Experts of a small language model.
Experts: 192 experts in each of 12 layers, 32 squared ReLU neurons an expert, 6 picks a token, a sigmoid router.
Below are experts of layer 7 (counted from 0) of a mixture-of-experts language model. Rows are named router (the router's row for the expert), up (a neuron's input weights, with its number) and show model dimensions 120-159. Each number is 500 + 25 x the weight over its row's rms, rounded and kept within 0 to 999. Numbers have three digits each.
Before each expert's rows: a language model's description of what the expert responds to. This comes from a sample of Wikipedia text that the model never trained on.

# expert 30
Endings and whole words forming nationality, language or group adjectives such as Chinese, Jewish, Irish, Indo-Ary-an, Unitar-ian, Serbo-Croat-ian.
router:492503470542510537494485499518546452487509489520487484545481513504506534525559520525483466488499496494483498495499507511
up0:497465508535484504424466457454487503500526527475482510477528515504524522491493523496461493472544495500482502452518449511
up1:481523512524559454545500496526470512523516479500502523530465538469528531547530497481509494483518489515434506475479486504
up2:476510475555486553491499492472506491450518484510474486519476475500505493534552504501499500511497487467483488495457477534
up3:486471509525486523511498502509533502499488471508477450554527536496496522478500529486454469466489513469497494536490473509
up4:500512523542528444543497496515478481521493504507493484494480508508470533543515499502544536471467480530528470499535472489
up5:553509469488485503494490531458513493528494526479494508494514514497489488482524491538503494481532480500536523449507493495
up6:498456485503527542525447523488500512479494519537488476485515532500525514484517517487451466526485528472488513483515517480
up7:456471495426530574431522526479545521462516513507506487528472520475467498489476488500494494544521495498531525473495517495
up8:520520493490492564473495514517505526480527578489469533508521468485515541514528513492509481490510471531496492500482479471
up9:508478461500508494526485477536511473513516501549491493488494501503522478502536490470525453476512496486488529492497531459
up10:506484482540538504475449520509482462509444459459498517496510503497510524527499470472478495512520470542511519497515484477
up11:534503465497489537500472516488505475515530486540502518502465515502490519501534476515456452552505511513494504494489547457
up12:491513467506499496498500475499485498476510451509484484542528493498499529501511508534513498526505545506496519535453514455
up13:516509487562520478521484546491527474466518494539496515523495531481499494504533535511451481491465493493493496519487566483
up14:514514487518509453450538489511520448476493532530527469552506499524531529509523478517534471540495528498500504474471482474
up15:534501512544477530528520483496495533518519476492518517495526482535475520547489460504507468519486531492489492487501488463
up16:495464462500489521539492497475500520483498539514485537461514535506494475487476510494495503462521458491487523512515496513
up17:507488504483499534519544505509501476521478541455464533557493487500462550454520521552529475520491504492534476519483497500
up18:493473477506532492512481496526468495517517488499465497475516499498537503473543581514492465470494516476531532502494530480
up19:517476517540484499534490497467524462516476484512506477508478535500489508472495515521470496487478498487528469536542484459
up20:538536496520473494483514525526518484525497445500492499506483536534525534526508485514544515481506498458503489520487507486
up21:514512473545535471497481520507512517471508488551496460503490506535491539541533484465506478511476435497468498529497493525
up22:440501503545508512434498521500475556510454525499448549518498506489503511493537489528478506492510515485495503496492513504
up23:484506479543528474542508508529500473458513480499519482501510539496452548551488488508529485495479499462523492518491491547
up24:481484499426505467498480499487485507495507500510474530491478462533495459504475489498485518495503485518531496502506517544
up25:436460497450481559512506517488508570502531465496490466504517489479495468496493511512483470511480516505483520502514514485
up26:473531460496476507476505519530520476475496481453519516518500498454527528451478498529486468440494476476522502491524500500
up27:488497515458487514520523529462481490522520503462532477514494499483455489489526532478487512482491478543545469541566490511
up28:511505529572506485502519489520502485491528471511501473495506498465537587509528507466499488476494501496481528509474533476
up29:521528491467504498425499472508530496528509490507512537532514455506523491514501510531564528485507475491470509468487479508
up30:446534484525532546506498486484543512501452450490483543493488480497468525544524482491494490493497516474482454532498527528
up31:520542546507487485478555499525482474505502537487496551521455512523488539515521524503545522523474541472484511569519466523

# expert 54
Nouns after "the" or "his" that take an "of" complement: father, brother, son, member, chief, body, leader, population.
router:529507445543492523489445477491503482554488510463541529515498526497558500493486517524472503486523514547501509488495513501
up0:506483437533503512518499547520483502500474527494504474523466525505480504490498507546489473495481481485481525475507518481
up1:472498430552529484543456475485507506502487554505499524495485520483477487491483507479490512490521472541494565508511531503
up2:525505482560532525524451512511492451479508490481513531529529476517508504526499573493488508455521523526445507476467494488
up3:545504516575509551501450520542515465511506448482532456512542509520499513516509518494484496497524504530483515505495490491
up4:508495503515497508497476475508495503489474497519501491472528501573524494470429489495462518506509514532461450502489515488
up5:481525437551499535502527487512520498504502534449500533484525481493478518484523512519518484512518526535491510510495513467
up6:499487453541545522496468496495509461514465487493495517471505518529509489486506492532466493506532511554519473460506550484
up7:513537482574539490466483544479540479485500469484501502511486498532545559531496531507455464505464520510477517495511502520
up8:534495473536471534459446529538550485516514501492524502498478494467519535504483489528471478439539509482484492513505484490
up9:498536495543509514475480488519458487508488494477478503506514476509486487473458559494495526458514480527484453508521476495
up10:496488477533525560490505557490494474470496524470528470525487517520533496513497489519488497487562502562467529504474493488
up11:481457534483542543495494484434506539485486484486484468472512480492472479531519499526506446504501543529496514526513539523
up12:521521483527428505494507505498517549499500499507516515514499512476489473451488573484487470469510494513452524465503505513
up13:509501466512503488476461534474502485502537523500515505475448535517511493554473526472465474480499506520515489434513513571
up14:504504452530508490490473506466520472503475464535523576491505511504530513474444505471470525504526484503472472496476478538
up15:470516508526499472500526505503456493547506488529542490529566482517539533493461500522447479515506529525467530495483481501
up16:469507518522491464470494482520496469519546523513495521541502486512526506445500471526473494541488556509502505488482504468
up17:484467452550467528470488502552546428481470497495495502511527515519530541492498534543489469476523500526514495501487512480
up18:490480473522515518512510488490524490524460488530523508487477512529554526483454501483488486498517526519516466476460518580
up19:455489494505511524484518523518556546479526509493546517512535489488536495526511513502479478456466500459513478439467530511
up20:495487498537526548492469518517521435535512444496493463529539506515505542531539529513435491496542533532464490511486490487
up21:532523476497492522480474532521538500503506460471531532503539483470525498509526521525502485512516461456495518428464502479
up22:521539489497502531467488512505483518553466532488510526484515524537511513508514535476492526452504505491478466510515520510
up23:519489452526516531493479517524521497542480502479496466523485517509538480481491514505453447522507511529535519498520511513
up24:540531457509477525487444494497540489464518428463484505454508497493519526513550492559480512475520502516482506477488532505
up25:468509509548506489492522507540516466511488505488546511501476499547479473519481550489483522535480517469522510466496466519
up26:481492543560510511477464523518517429492489469472536465550496506504521504491477542513491465509538534498496508496444501473
up27:482468471577506510510512516506506469516468465508481502483557513505478510496510538497464514530517520536507525487503489510
up28:496529506566497521497489500515527491502499526489507456517502513532443540487534509495470464510534507521497568486477451509
up29:476477482551554517488520491488488500501506484511536512516508540494544529490518504502500416466497489539485531508491517511
up30:549474535510547510475505496541487514481528533499486460507510511525530527497485532487466514542524542487511503543490527473
up31:502471502562514488459510467502497468524452488523518491542512475510552494489504488536463514450509518524485535502513459470

# expert 3
Final digits of birth and death years in biographical openings, such as born 19-86, died 19-74, plus endings of romanized Japanese names.
router:531550501558505510523486519535472477474495520467497508560493512528551540504506496518480527519541514546502495497487477494
up0:496513510515511504514483481518477476465544493512496504505494515447526520538481473498451499485494472538510502512464491481
up1:524517543551532504454519511536512424460470496484519505487505463519514479513489509504507484510479496503494529510499509494
up2:503522542540520453464440480468489486481464479507500483518514539537513498496482523462514532529501495510534487456467465515
up3:530498470523491433485497504508485455475489490514500512476501512507554504471508521505488521542530515491465509449479434524
up4:531497499550508514523487508512479518486522504490492468530511507441518513513497519478440445486512542462502463498491471521
up5:466458493526523519503494503499525520467521487464476525518510530471532497537520526465496453475520530535528532470510560499
up6:500518487497468487520491536475489471476481491520454475557455488513515462473473527459475492531487516505489540494500525518
up7:497496489573508487462459533515524487486486507529486488571490506485536545536478478543474517481512461473533475472488467519
up8:518525543516495538503479488528450521489499479505496536524495500499514500476491544512467527524543543477470527562485524530
up9:480498503533517526514472496553516458531507526485530471486439472540501497472500485518547499484493533494528517485497483540
up10:508528523534543526543516517529500466517523475486515473526520509478543498479579529552532481462531513469487498485502488506
up11:510497527515518466479507543468520512507559504522474487464565493478545490534543519484489453497519487538454490470522533517
up12:524516500530508504504480533496514461503454514461512541517492521503525489482534505544468532478488476545455511489502497483
up13:497505486519536512501475512462501480495484518506516514483516483491489523487491463516487491492512528495547502503493479489
up14:491492474532461507505452536499554456510490512492483502529498536504508520420509480511493533480509497497515506535526490471
up15:521482512563491487493505516536477453479475477474502529547468534509518480515484532477472527473507554530501503477445471521
up16:535522489515527500498505548499503514476475523482528524494497499519544546523476520496500485547510495538483499499481513468
up17:515518472516488507509491456493458488457508520512451499520528491505539508505507509480486477553511497536478491504493504507
up18:531538481553502464534488510523504525536507517509520543519467522468535498505494486527506516525532519498493481468468515474
up19:482518515548492510521535521491509463517517486504470471541523530550523507532513498511504542515520531522459486489508467487
up20:473501500558501494494481501523496477438493537511456518516513485491512488489553480493485542492496543516465517478514462502
up21:503517482488545535474485499482504515524478473471481508489553526523462487496520455488467521474461496455475488573501495534
up22:522493463569459548499497509520508525532518545494526519533501474515494502459490518489489510498521518526503458477498463533
up23:491509510514487490540492540505554517516500510480502511532503471473511533565476507510501519480511512538502499492503495542
up24:486475499546511513512509539514513479483509513526552489514464546518479524491531492507481503504511546509495492478520506475
up25:479485473503535535486532452501507481478449514524459513499518513531514489465548465538480517477479527548501458481556486499
up26:509484493526562522503540452516502523506498488442506479484532477483502486532471484489500486481485505521509520511506456479
up27:489488516492547483472438515547477486505490511479504489468488517498477470466538495480553524489497480536536524493484501501
up28:528506431512510504533473506515476511512543503510477477465501484526485495553530467541423489527494500473485485488500517513
up29:510511483525524454474463517502482493518490554479490464501504443532504482521490541519504492489500531482524541491492487528
up30:468519507529521499524530516507441480551517463463493500533528489453501498477489509475534529547549548513467501520493541470
up31:480479450517486507516520548566513477506507491474533495495478498475436482484513514529435475466487539517452492520491483526

# expert 27
Common first names like Paul, Bill, Peter, Mark, and inner pieces of names and places, such as Med-ell-ín, Gul-berg.
router:486525505522528493499478507491489472499482500511484463509487472516528517464526510524491478486506504555493505431499482513
up0:477483505547495502491478536498511489510484477517525508532505513523500518484504500491469519499461510510513488427508503491
up1:505482525548519527490482507448532488479537485528485516498477528512498555500498511513501494430547517466434518481488439508
up2:493500554539570479506502519490522511456515534497464463465484489473514499480528541525482554522538489520500520440497527479
up3:486448466528506510488488501490505471517513514533540504514501477503499465536502496474486493488517500527563469465493459502
up4:492481452517469505493518484526474495465544499548510534478519498458493507510488516492490496454522497516513474477493545518
up5:484557461549514519498473471542478489479493513522512498445514482503506500511541504504499503460527498511432514485493516527
up6:503516543509526520507517503475474484529484456528510466478480472493490510502525559511500503504497482538522461515498488500
up7:505477521514503475476539524518502486490471494495540484512483515521530523509510506486487495514505522520519476451493526540
up8:470497488526503510495461532498500492541504483482556435505472482498521511504485504503454496511477525551542524490507533505
up9:467448496544466545477495494528536477534447449480505501523494499458520505478483510537509455475518525496482516457491506498
up10:518477505516535470508502471516523489524494517508518474481543529498508481491503500525491505535493570560498480473436506508
up11:480484520559518544507465492512522474476449481482502481478488486493525521500548522529463527527515527501482506492519510454
up12:484492476533488498512495529452471487500499485505547463485483555509532534491495511512485475491500496592523494485472504492
up13:494494488550544532493493534540538479477496525487525478518528528519509542478495513493491490485523484499453493534443497502
up14:537463484592475517490482532489481488534497505474506516533488532490539522540493534500460519511521506510488477509470529477
up15:461495483560555550491454503530498434499481480455527516507530498513492525485527525526488447504549527540478526504468492512
up16:468529508559497459504495476470519514510412497507508476513453495491529536470482465537518500522445502538460498482515513515
up17:465452516533519501506474514500477469542453516504506498490490486556531502505505514545474459536476508530507488446493509469
up18:478504516513548468463480521513538480521511511465520507527509525514523482532501534506512450512518498492498520430500532529
up19:498489446525475469519493486519488508485450522493533519484517493488497512454441536508477507529510493561472534476508546478
up20:520493495558549464561500492472512498507528494486490512504496517475537482501512474506468494507531505505497500515486531507
up21:503530498527517461530550488488509460466496510502537484483505519465487469481549507442468502502547514502478545474518496532
up22:484503487537502493509522481494468483477487470486444494526503545486512507495475513522502464515505490546447486457504477504
up23:500509480555501515494488502507517482488514480478501484479520498507483484516465486498447470522545507470469502437466536480
up24:475516523528478456512505549545493471485495479525488488492499511455495526472530513522495472482491466528485512463515509479
up25:509508509518501529511497511462568486540437496509488461491492506532504503473470485515477538501532532504489498493507512515
up26:503452490528474488504466461506486528523505514527480530487509465538475497497485498543472454476527464456482503453469498494
up27:483525500478520498482433515501491495512519504456456504514501492511536501448481545499508529506474525511475522497499564472
up28:499497401505535475494499484535516522517473473509399502506519468513481510446517492496476507482474511498540523501503471529
up29:539513505569501516480460501513523498532481489467514533515534532535518527517488575493481453531491524501446496479519526494
up30:517541515559504472491568509543519472528529531509493497524504481512512491459541492523518471497526530509519455511495507530
up31:506554518521487516482518514472522505509494482473466538494457526510514509431517446532510501493486500491512491494558477504

# expert 26
Tokens just after an article title line, like "(" and birth years 18/19, "born" or "American", in short descriptors such as English cricketer (born 2004).
router:510470495542532500516496500513524485508510483495519488514540481527496545482504508555414449542510531497467468493487511472
up0:477532472497508493465509545527519504496515455535502472477543509520483472433523483489486485518500528499459523554485524515
up1:462504540522529515507454494527488500496502455528515486516507507530540504491462496521508518525480504501505510460475504497
up2:550511512507447516541487549531518494467501532503534516503517484498511548522498525520463491532512472490497479495514511453
up3:532476536525513522521502482479498481483534456475464492491515566518517519476494464535440492492507474569470491507519550468
up4:507493479561520536525470506491475547502500506479517527480499479513498510526505518498489479484521479526516512558485468472
up5:420509475526508539491485508525525481510496492502482506507477473531480521463504517554483454493477541495500509481468476534
up6:433480527515482526537520462500503472521469472514493504528461502505506520480552555464493428484520512503517488481527490502
up7:542509478551515483473505504498523488512521465480487488490563447515543517469517502561434494520481502498486505496518515508
up8:481472465562534480508463491466500458495483506490514492530464523477524492475534496480426479459486477467513528505496478513
up9:535539534522531475518480492432490513528462508487530517512507531551489520459539471500513491522509484505516490501461476477
up10:504486485514468514504486488509461452506501573509497536501552481483481503484505503540465472526510533451531516510494466542
up11:514476492507481520481513494484510463488472500469553458497533507535538491494486512498507457514501515494503518492479498468
up12:497477494503514518435525508510488495518505513504457506506551454522552474504508520517452500523480554516476504520448519508
up13:464499521513493517486535490539489480486491497474496506480494517511460503483502521495519490490478521482490437481477533476
up14:527491489530487458483517531545525459500500522494502485502496510488440507478510505507457484534459518506469440507466519480
up15:495518484503507469519462474531487487501478464473480452504454450523510481505512524486501494506518542498509528528553511475
up16:496517516534485468515513520535485461470499501434494487452526541471472492499467472539535511490495549477485506541489547479
up17:527529449536499515556528475496541470491539485521474498473511491496502506484506480542436474543529494456545513472507511498
up18:569485445534495514475493519504499530470501554488495512512515486497494485510514464481483512512519486510493499469500515524
up19:550497508502497533528517481478470455494493475483482516489535483496549468472528562510472465536516461480500544495504493528
up20:484478489549520500505505492521520544477466448494478535483504474527498484515494514509449497502499516479506486530500535471
up21:526522517486488509508481507508491516500522485456516506479468557511478529515517550517501496481488490544475520515477513452
up22:508506536498490472509459500524481518485530454508529468538528512513510514505533484503487436551517522471461488451504505492
up23:546533511554490478495552482487513496525533453479512505536489496512491471492503488502482444507546479468483513449545469504
up24:495509467512518538504478471565512454546516469495490531500557512528512472480519492484464499529550501494561524509474502435
up25:476507497524482514530509505529524462516494500538540496483545564476511563504494496520505494531518528487511461495501535491
up26:516479553534474486506509481492525518508509509520495530489495525493526508550473480504464484476496503509482454508500460506
up27:495508514547545533487505497518482436512497519471528513511515512527489495477517530547502468499476518510467469503514498531
up28:499511458503475562470508502452523554487490536506515527496485497504542526542447512487504549512542498483465504505486486480
up29:517527519531552525503559481535515528442484536490505524494509487476488525476508541502499480532523523471496538516488461486
up30:491499508524540497533528494519468525469481525501543492507504536513494509493547495466489507464506520485489530518526482494
up31:495471475525511472497542502517532497526524486522513461539541486475491494528510474544443461472473484514484521503493526510

# expert 55
Opening quote marks before titles in references and episode lists, == before headings, and objects after gave, wrote, received.
router:526489490507533504461447509528524476472443494476470518528516524507482499508495498489468510516522497524466500481485517513
up0:436520477516524546506472513482555477532442468533492534499507470505505475505489534483503541464523489515528482501520544484
up1:532517482494522485517462493505527503504469529470517551527566492463516504518499513498499509484480498487532523451530538501
up2:552498551484485508501491500497513505521425500473532519497576528507484476520490516502468539493520532549495471476515517482
up3:518503514515471492491491489498537503500520523495480539521524482444492516489490491517469506508514452537475495505480441529
up4:521515478550509484520484496525512464536499496478501499504516492509504515518484488488482448508565539538516519503456495489
up5:472493475512500477542505536499561510512518495521484461532496498467524493532482513498509520542556473555510507482497543517
up6:466508462537505466484512491515482456510482485428477527451520513502508523515498481496472471515526439497515507481480488482
up7:524538467513515509538451510548484513507493522475500495514486525506492505482512544532522491529497517500519528547482448536
up8:489534532463507565472457497500465509510484491485476549495492489515490518456522497499500481513521454526511535556489504459
up9:457484512503519486495494506520524487492467503504473562538503528526486495520542464490498482493535502455478508484494519523
up10:557474496512509486440493483505493466490479502436484478490489516521502533544488494455467486472510492513484478429472518540
up11:537481504491494540459455544489531520485516518497525468487453511439529504482481492500500514521495512520528506497496542488
up12:486499513514534534475482480493466471508493492496542482469486494481494470500504479551472462508545464496494520481491469503
up13:474490513494529446521520496502503486478518483475481498467521493536524468515517480498496515477514534533508474509501539511
up14:466533478495463493523493517523484498495535528509496525487539470490491527502473481495452461469527516482442507508520535520
up15:484497517496546541506467501481509500477477504527470455490522499510537509503466540508503521520508463563471522481491490440
up16:495476460534494518469468496519512512499494452506504535501475491462473479518552534523518525490494498483516542477495517479
up17:495458512520516518490511492494529481531478478498512481512501538499482567556483499452487487496513525503512461515468491493
up18:515537494504481496457495483535510460502471454523449478473502532498499475518488542518504461533531561507469480459505576481
up19:531510462515523505523473493468483503509486455504538494459495473516526478488460489488518487530491506489489531507500513531
up20:500519502528494534496537494466524503519490530525473464468515510537501513484455539494509470484500513487494518511512455488
up21:481517498494504511449503510518487471490479521506505541525498489525524497461553495546473479503471528464503516524462445511
up22:528457481569506495483479532500514472489499483487492483508529560496507504504527530505458454513559537538518491477545514480
up23:542511470482522536501490454503495505506485499498540560508461533475474522525453476493470530519510459511520510456486508486
up24:500473525499501486520519529475447496502504494499546519461492480504540506445530537487421518524532548506515505518512508485
up25:517443505538540550510484564507514512499494470496507520502470488499488493480503541477515481465464515488471537493481504523
up26:527502528479504495461481514506513486505453460520532522505480529524568530524476517498498539486517510513535506473501486504
up27:515521466481527529511488475460548539494495476557502482514513548526515545467455521518522556521468531499477493467503533481
up28:469538528484464512490468520499483481500515519502504566539489542545459494499486516489520494463559479506487464456535526486
up29:516478510516501513443482451476521451454474526540534496487527513531469507485514500541510492529483506538458487461480461491
up30:499517497513527529525450538518473501530513519469467440499440494480496498494510513475468530519501475537491477534497495503
up31:549532453529505501512463494534512499434516499509508504513465484489493455459519565519456505517527509521488455502519534517

# expert 42
Pieces right after an initial letter or fragment, such as H-ast-ings, B-ast-orf, R-aces, Af-on-so, often in non-English names and old-text discussions.
router:506505472535467517478500513519519466467533483481530507505487531523545492499506521499470466514513506533502477449487498518
up0:512511487578564536480469491507522448508517502504491480488519526566483504543496514514462479503529534503492491486471485480
up1:519513511539495501504517524523502488484498494492512534481491552518491509508462525482535458483503562502512461456471539543
up2:494505462599509509508503484494514459488489494490497517527522486496521539517514526493457467526558483486464512495459525512
up3:518524454508536583499524533509482480480472525500519488505422520519541564506493508523483481519478467497485448465495483480
up4:483511507534485497505530490510518473540485489507506512474465481489526543514508504478500534474464523488502429469503486498
up5:521466476516527501446460456526481499512515520522492521468494513531524532490471538457481514471514501488520524486507476470
up6:480526458531465491509452488520541483492521467486521475501470529472482519526525482521503461491550493526485515486506496502
up7:514473476533484515493492562491516494495542493486537461512499538552515518520474520519439511500483545516489534485447517548
up8:492486484531495512508488519481532449507517486475501478490483522517500471521455524480477507523518470475497507489495501506
up9:494496487541526552506473485518542427505491497464504507481485484505537513494480514503470467495578520519469518444488477458
up10:489486473526467501480486510550478474535549504515505510510484495500480503477499510473487508509500507504482521425500517550
up11:497462508504481498467460541525455484470535459485516518471477520489513501497493470566466487505496501535508490520509494478
up12:522519494525552484509480538527485465474485488504446544524499498481565489468507515476489489543485516481468469509479461511
up13:495513452531517505528541491546477491528502482469540531517492505508497455487538514501505475454500483469502490468507541542
up14:566520460534512501498471476518533489536493468510478476486494510487494507528521566459474490499516495512488477535485539481
up15:544464490496491519518474526502515475436491514491537498542455518507473531477525494490481505483511474533497500498462517528
up16:525557524514543492479454474511516469460538481462477485452493498477492487447514483511483486530534454467472468474470488508
up17:510471476553499483506544500490487536518521503487499487488459510496488478483492489471496462515518541521507479496520519518
up18:509466489529499558488524505513506513491488525458507494468481488496519528528577507527497498537488531510492523533516524525
up19:466465486531493506549483523524560499493501505512541549476516520504486509547544530511473520495468511511489523487507491543
up20:499482550516502506485465458534485475488520466522480489517535484501516487507535532443494493509517509498496469465518470471
up21:514496492563530524526489477519498465521527502464497538467513494488519495500503547516458524502521528499490491511473502500
up22:485520496510507500478488528501492466487481477482527474487534513523480518516513512506505537495485507551490540449494508525
up23:493503493501518478489453477547529496508505510506467504481468528501483523481462548483473547560507509488498535478484518525
up24:502493460520471501442521485513458529499519513513540496523520535535498524533483506521538496414501526482490484512426505454
up25:485467496534565492519542495474536479529513494502513485479509483520505458521533474510472502526476507480494522493513480467
up26:484501528480506503504493531468529478472477475491539517512479475466490518476493510504523463509541516519518490478498535487
up27:514489458536468524442463503480514522492490534470540510528498508476505447568539529467499495497503500518514535494499508494
up28:503495494534514518484489501495529476508481448549495504470502514562517510548514523471512505503538507481498477497513506477
up29:506483539550511531488518521519504472507517523505552499527523513472530539502477532488456460486523519469513481509493459482
up30:456484463512446471554465509524514463484444529519549483523490543511522494476477473529456535478511529468520485450504517515
up31:485480473502491538462505483515536521481508478504507502460548503518510531526495496510483448473528519486516480450512513480

# expert 48
Words after "was", "is" or "as" naming a role or membership in biographies, such as part of, member, President, director, appointed.
router:527489462536531532503481523499468485521533498458533540491540548495553509531529536518470476496518500548489522498454547492
up0:530485524550495548519470500503490515502523550444509520492457546538505482503539500479509462464489495502501504536495522534
up1:522509478543487459518504496516475493523523521524512533482517538471480527515513481488521515502480530539498522466499502509
up2:536497472486505469540464491499515460473539515486528527506534491509488500531519572524513463477489489454518552488513545466
up3:543502484506562502502465457497490470478502543479459537494510536507446477539521507538485527490493510532512485475493518497
up4:446507451535480487471468516492484496540470510521522504504510468531540529506555530497473464521484473471466518528495524494
up5:511506530500509500484532473516452501533496520485481464514506456483497489509539501479460503463503499496473494501460489474
up6:498511487545501518490471494500482494488532507484479537486501535475513477488518507496471486511552458523453512526473511512
up7:535477536516513552475499508486548512498491489510463436484545469524521553531473518507518446521495491534505471528501492522
up8:481528476514463485449465462503498498465534518511495513488505503522525530527534485511499481476495490571486491477498537487
up9:531499470508474474489507526487558466465562524499481527556552521488507530503527533505508546487517510508460510460501467493
up10:452501455473515520545488479502520476513487470507526548493506508519528530464518506545497520476491503512478515480489464468
up11:524470480516488534500497467465491506492504471504523511470521499438545467532463541502476518496512517514515549491509516520
up12:495490459520462475518496510525473512510510468506534491496496508496539455491544531494462503516500495538511495478467526521
up13:491505455554535478494528484510442475500516501531518515524527539503514497495484511507478485484513500530526502498486529463
up14:504488498534514495493518524503481477476497512466506465557522485484514540509485495516518468563479498508534543515524473475
up15:542486495525517531516469517493509490493530527481456506494496497533528502476525519514485455481495541478481501517496496520
up16:521499503545529548519484498487531478508530512516507531472558486464491495532455446546494471533480484477478478511482528478
up17:509507493497496483462480524495488476497530434538566470513501509490537509540490541517432492502499533475542495427494523472
up18:492457522504491534469498518486504514501496508445503502529483496462537521518554512481482459504522463509490524498494567525
up19:522486493510489490482453485494441438502493452489463485500517510494519492465503500533525482497499503498459498452508476538
up20:503485483491483510515484527474469509510515492489537460511513549534555507503465528491499522514482543522478489537468542495
up21:489515496471512516531485570542508478509493495473606499493492526479475508501506465491503498527516467508510512481448536507
up22:489503486546510494476521502528483497498518492485460491510483492498499494490472480489499451515462561512509511526499537514
up23:562509487528515499473508511492495498481480474506491534474510541509513486514513522526466482497503516522491488523525495502
up24:488534467533532516477528525499513469513546509470432509479497446499515474530561492499493472494496491458432518490514507535
up25:502490422569544521487538510521510468545504485529503489529493514511519480491529509516469472483477483537544528494480529501
up26:497476489496473567489498538488504529509481467462525534526497507556483498523532516527474528476528461514509521509475505452
up27:484501483504489459475502485473496443504508491525535506475534552480482474492531515512471463517510459516430518515498547538
up28:518497519531492541499476541512470517498496506516494479524563490496486492435534482522439524509483516517449454481483534493
up29:515478484535491534491444493542452471469541497480506495499469515494491489493502560527496403503523505534517496485531464485
up30:540534473528481487519487502478486463518517508475562470427481533498510477506495502525521495459525460574476510474485495483
up31:458523502484493524479511478527489544511502475519469500502506476477519471488534534509543471482529517540456526473492521489

# expert 56
Inner pieces of proper names and words in tables and prose, like S-ant-iago, P-ont-iac, C-B, and nouns after a verb.
router:524513506548498517501512497513507437475487508488502493527483533498522538524534519500466490479531521508483522474450552462
up0:474480461559536473422530507458531483492503494459528515486501484507513546527493470494495499477485483507517470485497543530
up1:538503530498503499434486461466447482507483527499487496456463499484522506533521510518494511529500519544526498472441499513
up2:523504516601511522516499529512515451533510474498466520517539499536515538493496506505455509494549477502467488456454506490
up3:516487508580515534494494528502566449512497496499524507482505530476490523485516527507461513507513496557478482526512517522
up4:539475478551475510491464513529498523496486517454519501493556540487476478508511514500476548455491510477484480519511504477
up5:487502467533549508554504524521529462518497547499529487520446528501505507562514509472510535518462513481497526507493510520
up6:500447507528534501505537492503497492510495510466500475512458460523523508463508535542484462495514505515503510453494500505
up7:468489522495520486463511530467483509511479528482531505522538482465549504510442524524508436493498494504460527473501514493
up8:510526433518483471531513503545515486486508450499499481469508477458457523464490511475499468509490513519466486528521531495
up9:512495523515527478525464510509490476492524455497475493493571498454538500474515470485478479495491505556473483507524550481
up10:501508476512470489414509545533502495493510507497509473496499487521513562464529542512519529471535490513506495488477451513
up11:516488489533503482503565482494491461513511478517480521477502495528504510547505503475489471460506538510464491469521504518
up12:466498493532502515491496488503537502493477457473521477518496476507519512504513512440450520458548482558513519494469521534
up13:505480478519512553493464528542513488462483468507523488495484501508530538511471456483488495561491502518542467500464530543
up14:516521509523443482466498464480538495513507492486480489510493481496494552538498529503509446491485519509510511481540483452
up15:495520493556502490516491500499540518494487474516521458508505499478497540476486474493485491481512503515496533486475495467
up16:548515450547519510522505491495503491478581524519524502534506513533515512523512490512479487530476459542448503484469518497
up17:501509481547534485480527521562476495518502500504520506488555547481523504484474515470463498477520500473493478487503515458
up18:524485520546512480495531553536499441478491519480520521499564563472478486567447511530520467471480532513453512513492475511
up19:499518490535543515492502486529507525472478471509522500510540456505504488473465474521476493480560494477494497482473466506
up20:527509525538522523481532549551498487524534527495484486471521508500513535479508524474480502492504523465469465513486474497
up21:485467485547523509516470519521510460549467518483530530494492512506513533533526541496442509490504506555473508476515479515
up22:494483479518469474511500530496483473498485466508474501478511499538470469503482511517423490471484488522489517472495488460
up23:500501507529510513477495526511532462498438500434473492497468541493517460490493519521515514482466486511469520506516451501
up24:514515470526526473494518545535518466467521510486500485494493493518525538522508490519494468498547516537484500478491548477
up25:511514471547503516548501479530505500449489518474525469508492543510473507496508478514453501455514506493477502507496517508
up26:528515489571524460512496503550489450493502527481476460483500433510464477497470507546447484514523497505503536466539508519
up27:554480520528505511507521472499486522470516475523511531484515480494514479510500504462443523521540518537499463481456524528
up28:484518496509472532487502468521517475506476515524511511516516480533484531523488483505518528528506507502504493455500510502
up29:519553501529535503460502488505520481472501502490491471505500537503527526486510492490455502504476499516500536494505556502
up30:526472533533533541473504489488444471521496514448515495508444484482504503498542520535527497520532494525489483498491474484
up31:518511470549578524496511526542507442535510503487505504490491497495513527547504489483461481529527503509475488516474501528